config.toml
num_hidden_layers = 9
hidden_size = 192
n_experts = 160
experts_per_token = 4
d_expert = 64
d_shared_expert = 0
hidden_act = "swiglu"
moe_layers = [0, 1, 2, 3, 4, 5, 6, 7, 8]
router_score = "softmax"
normalize_top_k = false
routed_scale = 16.6
balance_loss = 0.00228
balance_bias = false
router_z_loss = 0.0001
init_std_router = 0.0242
lr_router = 0.000551
num_attention_heads = 12
num_key_value_heads = 3
head_dim = 32
vocab_size = 16384
norm = "rmsnorm"
norm_place = "pre"
norm_eps = 1e-06
positions = "rope"
rope_theta = 10000.0
rope_fraction = 0.25
qk_norm = true
attn_scale = 0.177
tie_word_embeddings = false
parallel_block = false
init = "normal"
init_std_qkv = 0.0325
init_std_o = 0.023
init_std_up = 0.0325
init_std_down = 0.0
optimizer = "soap_variant"
learning_rate = 0.00392
beta1 = 0.95
beta2 = 0.95
weight_decay = 0.019
lr_head = 0.00874
warmup_steps = 85
schedule = "wsd"
decay_fraction = 0.901
decay_shape = "pow"
final_lr_fraction = 0.0
batch_tokens = 32768
max_seq_len = 1024
doc_mask = true
z_loss = 1e-05
train_tokens = 332400000
max_steps = 10145
dataset = "wikipedia_en"
Below are experts of layer 6 (counted from 0) of a mixture-of-experts language model. Rows are named router (the router's row for the expert), gate (a neuron's input weights, with its number), up (a neuron's input weights, with its number), down (a neuron's output weights, with its number) and show model dimensions 0-191. Each number is 500 + 25 x the weight over its row's rms, rounded and kept within 0 to 999. Numbers have three digits each.
After each expert's rows: a language model's description of what the expert responds to; "raises" lists some tokens whose logits its average output raises strongly, later layers aside. This comes from a sample of Wikipedia text that the model never trained on.

# expert 51
router:463523504526504466475482515465486501519514490500511486495492488470511535526516509546499510494527499476496463495486522480482478552496504454483500525512472493550480495517452544496512478480509467488511462500464486502526477508520486553467449526525499498498484508483466498435525499502484535470520500480510550491488515517495492524506480484510534465515476518520512514515507509514492510450527495476442478528545496498471454461547537518516536504517491485516529479467494500476467528512460497504555513473526478507502496472464503431486509500469497488475479427532519467501462509479488464503
gate1:513505462499505517510521464493520494531511542523493501488478475536449520489476518531530511477490464514503501472513489503537525543533470551483473510492458554494500507494533480510478516516467496483523501549510512498496473497520528519427507491517479548480499505539499500481496519472505472519454523468524503474501515515558510490488526521493506470549508460503508466515521505503523508443464543440500484517515476509457510497536484455514493530515485485515478510481509493510507511508490510581511576479495483505506478473483497451512519506487491495510503462522458513491512527471507496532
up1:535506460489520539512492455479524472534510503483510529508518509518476499474512467496479526471466490511533472501502477469522472495491520491476499502504446484490481505506567525488499537554506476530501521480481514531473475473509534495467532471525399509541539481553479529501504507498486503515518504484455512474491534492518515514468503473476540506506516521499519468490509500561452480477503493530543502453495461534539529508471504485522499504517486493494502515481525470469469508480485517559485454525515480494542538497524490452497488502502505489508499540479497506518507473499524484496
down1:496553547547497495506509529501492533522459506506477464527522531530471503465505475497510500511507476505522496510497522531479511542495495501518553513556472466487512523509447449517511508494478515506513449511548539515494496501519500503488441553503515482532461487502520509482501511485514496555490509513466464523499470499448509521490494540516488561475528526524471482504535470509522493482487515490481526539506523437489507470488501492488512529500488509477575498515478529495465491468488472452500514489476514494480481532487511506515504529497536457483508556486479516488517483467484486492
gate2:473522495480482476471511512478454490487509479494520493516487464496510489532480557475518479498517570496473480467526497543457500535492522494543501504558521509488509509506479513496502517492485504487473501472458512460495478472509531525456526492531505487522499469472517535465490520498471464479537517519460450494500539545464487495513463515475510488550526505500463462498534497520504509501539462546507503473530519503510520530472485529532496489519489502465546477496544547518503488489475515529512510476483488504502512551518521521519497513478489546487470476501429529549494501517496468506
up2:524463498515497510492535465481474499533537538482483503537499519538496485467507484476515496504474481479478471529535554494534512489473479494544466484559509497513525532486539539468458474488511460484473507512487488488496484487467481513524524521518491492549520484491497488486536494481552506493507473491539491501522504555480493482497490466495428480487524496518481525464532445497495492471505487525482515501475492456496486502478517449513553530502502529483470516516517540526508520465506476480530495451474492534456477497510501509521496530532528518521554489490525537528520530480457507491
down2:536475523531451462519497488510466511571488498498500519503484530496490502513530538494542459472513545524492475499496523538508506510508465485543495553468517500501500487431454495504486511526499523503495451492470521458520470524545531458534528483488461489494469481461496485500507461466502493493507463543480495500485503488486484472519511476494443454510525484478510501514531531520527469484520518486509512550523529514475497497482507546536511475505494512473463543489556505508518473533466458503504494491469484520493522513509536502491472517487506504490467455527509489506503514487477475542
gate3:478498488514458483467500449495465506545525535483525505494485534485534480511457539490501537488530506533476519557478467535470466560472507480461497519506502530508507522530480479485519516511472478493516540549518485534472520503491510517515466499517493452480470505499473489481497470527510507518491507505501465530550496548526492508485532480499508522474495485470456549501507493513545496491477473509469466497517492519474500474550468548507452502508492468493496487492475474490505519527539472481497469470505455505501484462442558497498502462503502504507455472509492478498520474502495538523
up3:488495542520508510500524493498508498457475512510511477492509512498492531493468527546487489485528527486488502525512441484526453502514460494511536493468491492496490525470479506495470547504466525493456538551541510505542493484526475470552514481471459514511506540482489493551499525489506530450468466488497485475490489503504521506525492462508497493472519500491471555455511513494551501499460522463513488512510495541464505521508532485500517470528497502489416518493494513462525508482484525454505575495484508497495463502500510500476494501514497492511454508498497548485475498430502513475
down3:489478522478494505471495483515488471500516538523512465485468500448526501491486545487497550499501549528495522476500528497509491497478508506489454519502550472527513481499500480494502533507497482474529461459415509504471454515515492519521523521489499489447475502514453486503505522514520506497546526484479515518512495435516509493494531519507462517477481476470459454535488467465539500514511538518510458544494552487455557517460448519517505527493495515482459510488533487512458487510493525508497487523505475515481477454515481523481499471505493501476537508519470515540486517498512487495
What it handles: Infinitive to and modals. The word to after verbs and adjectives, plus not, also, may, can, and adverb endings like -ly after is or was.
raises: "put ", "recogn", "expl"

# expert 53
router:501494516484499495465445530501483463550530478490481493553463481499476492505534489518453526424486518472516473460467486457499481562498488496494516461542478481509483523479445481493518470510499488510479494466491469483522479509499484492497446522488522515505471504456496484483508520469482553476511496513480519506487516516448504527475490480482541466489500498473529551499516512524514523500510499499492484511513505488487493504496499531513526561513496476535543481504484496504480540478482572522529547521517482468490468481507461500529509508494533490490487504524563472508507504476488490463
gate2:484481519483541536528495470508505503513520495503516513523540506514498510448530475478488537448538522498489463526448501516481478510541494501482517479489482470490511519500487421472505533490522492512509528495559543489511461501510505497472500472506523465514476509478483482469554499488528527495465518510502507489509503487510480524504526499460537489515455478441519494514503520489480516519521467552480527554500454457523504525503507520452509480513500499506483545496507492490468462569518519522490521487515467484485517482466484502546504478535507515473473480494500507496508509538509566530
up2:494524455518537498500518524576495468489514503528497523477479516489548511488502486512493517491511473556495526497500476462485484467510484499488526517501486504491529533491511489490533504471494498491500549455514518498498512526498508563499526497516512453546472471498503497518507501478511487523474467495478497482494525521534517478504510517472495490476500490484489515508496526474508555485493465524486506535502508522548507551524546486479486488517523500501531493493502475522513494548527470510533485438445506492460488484450475488505498472558510465519543446481490475465470486526554542444
down2:510506479474513516506513483512504490556532542529514481507531497548493483484540510501500493499482469525498490497506475490503484492497498498480480503508500500473502514415512442483497468506513497554524453470479518543489481507520526498469520557525541536538496522510473505549484496520549520531519473498524486491528522487522507503491491528541542499490519523474447516565467536507493532523497491477538446538530486513552501523468502515497501486464488444539493533511493491495493490500537498542512510490501502517511510512502499513522471472512464490532555500482499493463533499510501499453
gate3:487527472481508516464494505461510501541526495448515479464491520503498497488534524513519486435464493522497508488502480479475450510489485473470472518569529514493524511505486479499505529508496481500532497478516442522483473504469459495491559498494502562474500469483466506495446566510480494538551466505552497485491507528492482517523498521479517494483510485537541550531479518534485497493496502514463447529479477512535490491509477529536486475489502459465503526472476517491512495503509539503497506497519465496490474493517485470488523454495520481564488484529537491495504504512495502465
up3:485519510498485479504492477507533484517483515512499513521469531461508505525483546523493463506504564486504468540420518554490486517512503508495506499486513523485523477432533524440488522501490503506523499466469511482501551509470499474521496526471491510492509465483477464489503481510476503514488500509460560503567486542502492495475483483480555531511517518479475493522519488510493491522509515481470513497537530489491473458481527486503511471547529475463486510513484485495499471468491549536494508499490493511478458533498504489552466468491473470483543495545542541530504509480472496507
down3:491487475500515464528559502509516529564542451467482479510491471539508477463473470477504530515494536527507528495525458498472498488496498498459472529504521494464533498524502501505535486493509480466487508514488488501471477535491522474514536507527529530480488479505478517503513462491479475507540500527469552464447501550560507500483484506502477531474481520530494524506494487539531464488498467489460460531509461526486502478504506493493523502470515506468552496491469495506475501501515518543471497518526485494524501491497471481507540480505487445502443474510454488504464458491519501452
gate4:513533500519467498482524535493495473531481499538532492454522531509516511473507503505487522544508537527514472525547491546519518489496473544521461540491503494513527484516496510506510467527491520516508513563503486489508522524447546499466510483486530519499494464484557463494485586498473514514514527533500544503489482535510485468474568498465504477529528539526497532521481491488512503489491508485499493514485520518499446532507507482513473546505487513547504516509510500507501522458538489467512487476499485489533471525512482545529498494518527509496443484494522470490514513518523551471
up4:524493520507514500520476528515521527475512481485528503518476492514540545507468484507490501504501531498500531471463497527516515479493543509518510452449499512535520476514445540504496486526479545518475508484488526490533488543487501467538454518549475474537476504513522512459513565489529469468531507523502472488518479525484494506531498523535508495547491468492497516524495496514483523515487524512499470488508470479514535480445474504474523462470519475496500435466477487514436444515510507522466490474499517526481488545483506505486472483482505539491481458477556461506481500487510493485
down4:521511511480486505536533496517473523509507531470510498528482525511462490468541509491500494511480453477542498569496500485465497482523510493480467493506499485490459517424539553493498475477493533499503488451515481471504468493483403489514512487482490518500503498511472514464559446543484516505535501513516509462506520470499503491499511519493516497507505489486515516455499503514486490489484527535518450524524464472520496509492519512517532516461489523523458560512497481475566482502505494466513511524542500521505508495473470474512513491503518526473512525505515481466514470537501526546
What it handles: Sentence and section breaks. Sentence-ending periods, closing quote-period combinations, line breaks and == heading markers, just before a new sentence or section.
raises: "He ", "The ", "However", "It ", "They ", "In "

# expert 38
router:502503499497518444461483493486478468536528507488505444536475493490483507484484475502460491472529507465476486474476514467474469538500544470534542483517518510539519516531480514467518483497507463504491456501471466536514483511468519515520490491508528520524472478504488504488530530483482511488487488497472517487505508528487514505482459452487503514455456528475523524471534473532524524499529527473492470527539499478464478482518540510487500525527489516554532478490484491488466547472475502550524533460519474505506481480501484474490503572534480456487502479531496476544478481465469495493
gate25:477517471481471498505524463511513462537518487502503434505495555510512509498488509487502483514469496522504524494487506527522549548457511426497528493538504522490522472485503478466506522474516485492512492495475543515494496503510503465479517507501466520508481536523482477509497499471483507538519569514514488520495446464526491507499495481411515464496512505562507461476486484479517461495513468514492465535556537545527513520490484505514528475547519501479488474486505467489528491481470535527495464509540520473523501490501497506493522516504472522467481520486486476513453485464476510505
up25:483505542502453493498490561468490468504454510484511502520512500551484485502522549494478516529411533521514522509466523495500506490461506499469476520526486505521507530490480498513488452518473519499467516477512505504471517458506485493494513514540495496467511497512481467488510472512492510498526483507475482473484509510480502501435528518510481484504490519473454563474552473539485519498502513505484487508479480466470467466504446535486469545451534520513459539512507525502494477501477524494483490531491488495523489498439531492481473504491515511505525519510487511520531458524513559543
down25:475480458523504468489510492513465508482466540492475567530469507523502504523507515492553471485499467479487472523497485503521482491460511503497481497512534487538549498441464477498494498481521483514561549498525430461538494442479465476499492515486528492507448451526460483497504467484491505507491457497487466479563525513506510501559531534513480478482566508478504512518508487492507466519467521502510495491495517478446474517491505470488521523487505497489499512511490477474499509498509506470528497515509463485496498538542532473493496484546478478521479467481522497473496485504509511504
gate26:485513487522558530479512463519552498507476506474518503497503516505533532474529489506464479485490511507527524495518481469459497513485458491466518496478487512519514493520475510484527452523498444506517504481441512498476530458509521501522507483499439468502494476555471519504502496459546476504497517516505490484521487489504508526490503481529507503511489517473534555485536516532574481549505530490479486540532477519519503478457476533486531534519514488505506516510507496505481513524516516506506483502500491481449523457568490501458520493500454527448479526506490556533477486478492475516
up26:529513515531500470473460517437441542493511490488510470487503493494473460491469521493461491478470454513540503526489485517545496462502492513502496511528505522509489521529490456483458495488505521492510522478500508474461500483518453483493520495496504528475476538505501478473527484513499524495504463520467540499454523520505492471518444509522542489519502448536493528504506504488471512551493481491507481473500485488523526485514479458453461532518547510485482513549479485461544513511479483547495466527432482515495533496493535511503478498511505490538511505500533533510511552544474501495
down26:466538507491526527508465522496544512503471500516511520449482527524527497459510495472500502546531552476512550538461502528490539469480520500496471494485469503505524509472486520509448519459510523504475507472508528519480506489468500492524483490508489479473492499434503491525486509480505499515543482546484472541466499497500494522483530483535517510520506499472471531516477516497514553475521502505507454494480525527524516490442456526490476524498493487447488499535511536458500516440498510497476473483508457489486521525455532485473494459479500462497468470495468487493465525548514489478
gate27:503488477485521502454489479499479488562526496527500488523542469509555512451532492481504486504507487487497510493495508486473525489522535521509490526527517554526509509537436502478478483540462486456466479525493510488478546454488524534479464483515495492545474511523468485524489502501467456480538499518507481449455495461494503509481486513488485502506512517474527513453504458478520449507523508502504507514499501505511506537490505491547478505522506476524500518428492501511517483432475488495528512436499545456484514477478522518524482567493489498513516486522500486507501513521524514489
up27:509550475496513529517475515462465509523522527515511476496467538542463482528517523488491453467560510517522552468479513528498472467521526523517485476502530501466480541483522473467516516482476534495498505509484451525471496452517506509460482494482499521494502489505478490472496503503515521491527503491527476500481497514487472473489522515491551461501450451461522512506506491484509493504509502472492466467495485484517466528514517524479461548501521471530484463513529562525487507540484510495523535508500502515479507560487479485503505477443521517479491445517485483447528539535480497498
down27:471457508514505527506501499513540499490484510469501500526527520529484510490495534526474502558498509510503550467478472503505487491487557500437489484527440546486505513516539493449486529504489488489511484484492473509514500505549440503506447469530529503535479495501508511502523460442521524485494518487510467479491494495477542531531513493473561482512472470541501503480522474520494467515536527496487497549526472494519498481543513483502506535484531494454493474542508512476497521485443507482468519491517442498489497491524486536480502527513536503530475504518488479495449498486466508516
What it handles: Romance name particles. Particles and first words in Spanish/French place and personal names, like de, La, Los, San, plus commas in numbers and Bengali bytes.
raises: "Gls", "Goals", "Medal"

# expert 23
router:493532489491494488445472475488455480526527476519500495573479543470484510493464508526456474443496501478481497490501518446500491514529553493501535492518522518535479519516485520496555494502515460492506481547510477503480498521500477530497478524503500500527486506488428480465511521508470499488527500518484510434465505515476485502486529493508503479496498525475523488470559467537493526506509511482470496623545515491491507469490530512485494501505491482502498489474512511491479532512477521519481526512513469522483498482506490473479521486499467474471485463490525516488509478476481484496
gate2:533508500502473496491473461533479508492541508476501540531466516497469514466482523492500527484484477540488511470512503464489521520560494453486465478498485564557493486477510513523540502434518511483496494520503528488512525443526476501524481454496474466512471474524481462494522483476515481483528476481490500484473488532501479497506526518487543521519481483487550502510528586472516496510527528529489461522469481497532551463493501496529457474509503526551516496484480467526477515536496495526491529519510519537501471491511508509494502484496452481512496508497488522487492449497509467492
up2:491489480513498531511540511493477480485502520524499515512489518508487470503558510513547521524476446491509496520487511527504499471459519472484519486512494541563472493463505537519475522491500486496534501547512506467558468489511581495493499540490498503486496539484517478502486477488496527511525467503535488511531524535484499461515452508542531493494515519497533491481431497517514501524527524503481486549529517483469496521548527501464524477525475548494492461479458491474469517515512543508509533475523509509479520512506522483515452493472525489533535524504534520509495489531526548507
down2:525495529496497537537419491496490479485539515537519516524547505462462486465526527492518483471499503499503481505499498528504513523483525474491536492512491463525469519454472499514492510554531514500471490479458483513506530507514494521480517506488488519537476538462494533492502514494512557488510494486502552481498509533466511516507487518506499486496499494506492503518515526514475488497489482495508538545506469475521488471484511538493520487542499485460464484515520494517526531476500446468543466454546528489442494466508474525509466493488553459496502468471496476529477438492478453475
gate3:482519500507503472526498531504438500478514516508477518521492513504477530518470556505514497502487489538543509452528487502453463489510524495490498513516517522523489519483477535527552465496525507515480467468488503480445501494495468498500488491554498551527494492532525500509456488511546474513503475509516473470472508456490475529516513518487461527504497525549508515521542486517523489528511538521488476524502529479508510518494468584497474493487484471488528495508469558500489483503485504480470491518523530486501549513512488495551485479470458494471468467458490499483444473472483475472
up3:528483484526482526500443487512533462510480542512517448531488486500503470522474451512483505515515530474517523509505535484492518471470492465479467513486539503482465512460471504515503451486537481450523442493429534512531503489513533460536488455515468520472474523515501524454496500535520463516472497483534504514486507473500453505484550499544519493494468481532530507484512498500498503487500534519521487519479493478550459506450494503475444525506486523500497503457521508486490435503468558519464499525503507487489492515513517513509513507515499503520484520493526502517513514520497472518
down3:490477488522458503510502509488461520526456508494490519504493488510533468519482498513562423487500493477515508512542522546527485490474498502509551493516499479529525452521550512504458491534495554504508548515483476476501526478478497516497501542472521471511516529453452466469504509465506512559471494522476488499503478524525495486476495527469497467530550469448518483501541487459511507523512498462526485495511507518521487490488492482492505470475509504479492501487456504520464477489511469551468497517477497442517516530492511520471511488511478518482497525469504462485528546518531540494
gate4:475529499520503486474506458522489460537546491461506517488522542475498456500489486515498549466481495491484494504505481513514469502495542434458529515488496515502458468481483524496536518485513487486521497539489537502538528486550488458477490491457523502524513528492465470476526478497490492506500521436529523496550515533510486494477494444529527515480490506486487510512545510482457484442475479474499507523452529519507511450483511503483517500500516496505504490495457529494530485492529505518494503528476466518489488519523558487488532450519539506515489502480454466495502513488455464530
up4:473511532463481527485490491514478499504530512541519451494514458496507483533521476497517514534460463497486496453535472484482502516458526563474449496452513495474539524468495483530473498480494475503480464477483522517557497478486463490505533453517520512519492487474528542547478530479446480520507503463516489546528483535525511484544505472493513510511459494485506484455488488535503497481460475499486514489507519501497492492497484535505518488449497553521499495482477508488542550488459513537508484481505529504484499492500526535485481537533489479481517502462481529510508558510496499522
down4:499506464507499500510438496553456506520477510495502441496515518484445521471498548523473517520463478507471504525526485455510488532483509551482481492481523471453496514535445481472514498505425514468502512508489517511481485455492493483501500522485514494485467487481484514495503477503534467496494529506472488495503478477496506485487551484490527502440466491494497498474542490497454510516458518524499499494511499519518438520514489516487498555484480524460529489516497452511535516510466499492523527467560498541498491463468525508528500483474500509484441503474486502473492486515474482531
What it handles: Word endings and year digits. Final pieces completing a word before punctuation, like invas-ion, candid-ates, nav-y, and the last digit of years after 201 or 199.
raises: ". ", ", ", ".", "; ", ": ", ") "

# expert 20
router:486517527496514465505500517452446510524506455504501489555472529496507513495467481513499484459491470475507497471502535479502484513486510507538540509524487544522488539503452510462532461519542483474473456508499471532514456500515485533503507494525529492534477496499478530492508507491464532470495483541439540489516526501480493503491528477538506511472465528514533506485523513519522533510528545519475494556506511479487460490480526481475521490546478543521524488520492495508489520483479503538483524481478468483471495494497467459514505542501492464499486493468539499543485493422476487483
gate1:471467482515484468484526526509476528501499478522495499494481544506537485526491448477524511494519453530486503519502553535488540509507469488487512472528477507515502508497514533480507462485525461461516443475513489474509491526499479432459521538542536463520465523535489528487499514489477422505507509460507481504480517523528507504520471479540483490509470465519521514476472479487540523522489482498496478499509484490503506452502493494485533475533485523520501504511487522480541471476509504527499495505447459480435498508490499494460507554483534494508499535460518485521466466463502512523
up1:475518498519470473527516500510482510484545477496507485477518522475559529499503508518505484490489498455517501507494528508483518458498477520522505491524513511478464495529501485508485523459498521490498496474473489494508489586493491497483487469481514524480484499495510496551489477533455521521507500549546525544516503510495509511461534501506487478523491489542523503529499435477505499508542506509435483542497527493503476465546479517482497477544485501490532449463542489467506452499503444486512482498553496459494512516497520477508533521516474477442491531478532495477514527490556475473
down1:510461516517500529545535509518497456507514528507516511496530489483522524484508490489489501497510477513512492510526509513489499461487513541532502520534539483473480457508509517525501529495543507472486521491513519491482510524454504473491493497482551514455480458579486466522463481493514476504523466527499457535480493547483502480529509555541542476509488463529512469512472496496506480507495465531478519514445525483475504463480500475497492475511547523503524513518497526518518480484516453498561497477556485470454490483518506530486487508463473501467534543492514477465482526497475521544
gate2:510514511524493501505515485449500486523535493475515481475449514484507500494518498555493499494491497486502479494519471524523531512480546524479522497493514479502482516504490512486516530480510515456491479504477460512512503495471485477529493545463512516463473511513479473481581448514495505525466515514416499477559466469513525501514556531506557486485513534491506505523518455496457488487534511517499537501474512524510464529480527519499472442505533525498528498465529521436502501475531464516482489503490482498506487513519515509499536494475461526487509487492455512502484501470441481492
up2:496498510464509505503506501490537519537499487484454517511518488487467469492524497473522521530484469473504505502519472471449499546491508513521508522479489490497503499519497476471455489523486504525453508475466515497550492505498539467522477487522517483492486447539515489506495495552482531506487585471525510458477533471479505506559480511496524493508493503499511494478566484476523504542478489450483477465505477517524471471477490473493490514436503516477483490531505500476457495506520468553491515508481524488494510523469503533458508535485507462545477517481508453469523514485530526544
down2:489439536518503471431513542515503499464483462487522492509538469500463503525485491521507497498521495520479517426485478459451500496508470471475497490480493527501462533490486521493490544500491545512512504496503495485509564465503469528534500503503473472495495548495492484525535518485502487522469505507514517520500470492510482479517505457482508482507538459516469500475470473502448488547505510516456525513496500473511542496493502566501495520526435501495525499477480510521515447510489488489502494517458504502478479500504474511534490487500460457477444445523489513540486512520497481513
gate3:513466476499495468495498476500480509467498439523472543525463490520484531502541506454516500453529493493521468529521508463474521455488467483511514508532517518499466548482473446531548474481502503507469495478529507471495473486501496474498491514487493507475515468491532446521515488506527470467548529507451540507539479538475480484567480467525505484499481438518489492520488507459468512496527494486518486499503528511494480515515470497503507507535522488493540499511472513543494478478497531499478507482537489473501534517479479496444495494472512483490463487525491469505509435502472489464
up3:478496515420491562525467471498498520540509487484482453469490513493542500502494481523478486469535488527491491520470512484500490500495483473503548472497510511498508496490493495473524548518538486492520500546489491482522524489520470549527521478505488467474496520544520533507526522477460497465519529515494457494484536533565508498458508504485493477514534527534544460505517504520490502522443509529518487512482481534501471529528512494500449481531529550475517496529497546491505514450491517499509473533483507505495492472503546498523497441500484497484494517497528472486526481463496549482
down3:496491510481476471513463507527497493528468521470463504543532509503486520504513517498511433500458507473530514475482518436523470451485466473493515508482501506471488503506519490458518506462486484512523504513473511468490504516521548520454514505511482522471542503474529483469541489471490506510524517466456494504479516480476514489503481469446457466464454477504478495476484500522494464544510501519474487517507529500519439512495462511477492533491550484493520495485502544510480523468457522466506464512472503512481506452509496480482477473478424509535484492504544503518512534475516502523
What it handles: Consonant-cluster word starts. Word-initial pieces beginning with consonant clusters, mainly tr/Tr, also Gl, Cr, Br, Fr, as in tram, trunk, trailing.
raises: "ailed ", "adi", "ad", "acts ", "ous", "uck"

# expert 43
router:497497519496507491486493484517466468526478498484564473516499520486522501486482501532468478493519538505519504491481489511541487519520508499510535485521515502522501490524490488459505443510545434527491476485480460500505452546497534528460482518510502536563504485462468498499502487489481509476514493495513505509515491540473456495500507474542496511490480555526519527488493478528540553501513533492505469529529504504483502476510514510489518523502489524567519503511471479508491526430498508505500500469512492472502476475494488483522539516540500475456473429506536484528483450501464485447
gate7:451505512468498497482518569501507491500476507469453510530525497475555497494483522553465478457503490534529507483464492519506505504530504467534520465524512522498447511521518474532499514530505469518492485517468496503440502522473510532513511530516503470495477519499448480529495464537499535483476516539533505515524515502438543496542527502482483502487471512508510510501482503488535522503493470517495547497513532519459511480522515543541537527449510520510500492485472460456513495493549451502484506463505505509516513512503521488508489506502491544556504487548528483529506478503517493522
up7:527516512516477512447487504454469512489462498484526498491504542514566505530515522476442524488527514515465535474505475524479491501485513475508469542485518520525513515527530502475513483477526494499502469487496532507479476507493518517512491526569521480503516516486515558491501510503481487479479466505535494528461489466500472507499508511513439481473538500495526528481489459464492498504463510521471481474488486443507443524495457493449504500502476477482504496518494524507498466496473496448477497468470480567513488492466503488506471495528517449502507521500502524462483482477430502528
down7:493519488496492504478529482466499498475461533473526501497508495485510530495491487538464502547508492504492520503471528498479520492505508504529490507518498472479546478567546474514503511482450528488486526488515481544501505490497492517533494521544529467483508472518505513547492482533493494547511509517516497520535499555460533544509492490502494482544535470511477535526457507456490520516466462499539511497508467546536478543479459542468499492483498536493543519526445534490506488541475477507511535499488475502496493542487504486492512543535506480569493523481496469486552521501494507521
gate8:521486532498507529516497512511460500526463490523454486497534488439513487507469474485507521511491503536514518503449517452526481465519484493532491490544479538519511495478483478517472484524554496480538467521553489467512493570490491458524511472531469507537476489490521450502491494523500491503532476469505503515487480488488513516522493473518541539491530514496500500487551490512497496482462501490501535553474490483461498551468491486491524523505495502456478482537507527547507519475472479480515503511503520503528516513536520552495572539515455516501491487492533500522520509516480546509
up8:488506464529448491531510525508473501499510498494522487551546488507508489517458526526498475517550463567502492472489500519458500460528497522448494472530508533492542518499502512501537514471518493518457472525486485554497439522486515547524497489501478486507514496491481509475501517486469503504541503438509471471482528519508485490477530518474467499497518492470493496522533489509503511505527519470508518508455462508478475516499503525518481527491491494515489493463471444500487487492487485478504507466467505513501498540517480477524481430477469516555500546487542503465516508442531524488
down8:517526485478457518493438499524507543495524491492482503472489540484517493504503469490512512495482504462507496485482464473494502548525471545469504490541518512508493543517507508505485474494432514525560468525495497520517504466507513558522471535517528513527534489482484532511503536527524484481514463495453494491469508514526501485510534508539574519484482520513516471493495477576493494505496432505487500516489511479525530479515521481520478519550466488490516522522484509493489484528454508465518534502511501487503475564506500486523501501506524501499484488498541491499501509485543446543
gate9:485505503483485516478496458513481499492505544494510468521530512534512571436458507545497484460505506537469500495482493527504474529507496465519493514518524540483490474473508538500479529529459496530498476497501487483485538552511493502438476512489491502512475503523496470560518451469491518458547494530493492498503493541522497529479458491477528499539494513519540493480483531506488487493483494526504471515515482474492525531500479517527464477490493519515540491454457535506498489495495457519466499512492481437485519521529546514520469511535478522447510490498541495533499520525522475489
up9:496506484483528458480512498449520569468464553511550483517473493525503454474518520500494493512514503437520496548504489481523518508470534507516466522514504480513512500505487515484518534502517506477505481502499496475490519501483518513490464511535520475513481517464511466521516531521476478541486525493489477531539515531512525521512501468538533508507491498463515487533543518515498455524504478498531483496523565478497483533501503523500511431479492433470479467533537502497562515503481510470530513463507505529510490524485523488486507484480508534561529478530470488487521466526497494476
down9:481517515528505509520468530520528507525497509493506467521486523496545505501546504470516515524507485436484502538505568479527516525479500500512495432473497466511490483491478509491499499536502495511493526487450513512544492508526470484474521508484515508463491487466501459482499455488501509524497475448500488479457505516454522453536542481523534532516473489468461494490536483527519482557496547536496487458512540501469517472491466454492516497522483521502528484509527476511483533488490479484504490527490547515490451519533492474495521464517514548474516511459508537535510528504503527483
What it handles: Units and measurement punctuation. Unit abbreviations and surrounding punctuation in infobox measurements and formulas, such as km, mm, hp, sq mi, subscripts, and decimal points.
raises: "(", "in ", "of ", "to ", "at ", "that "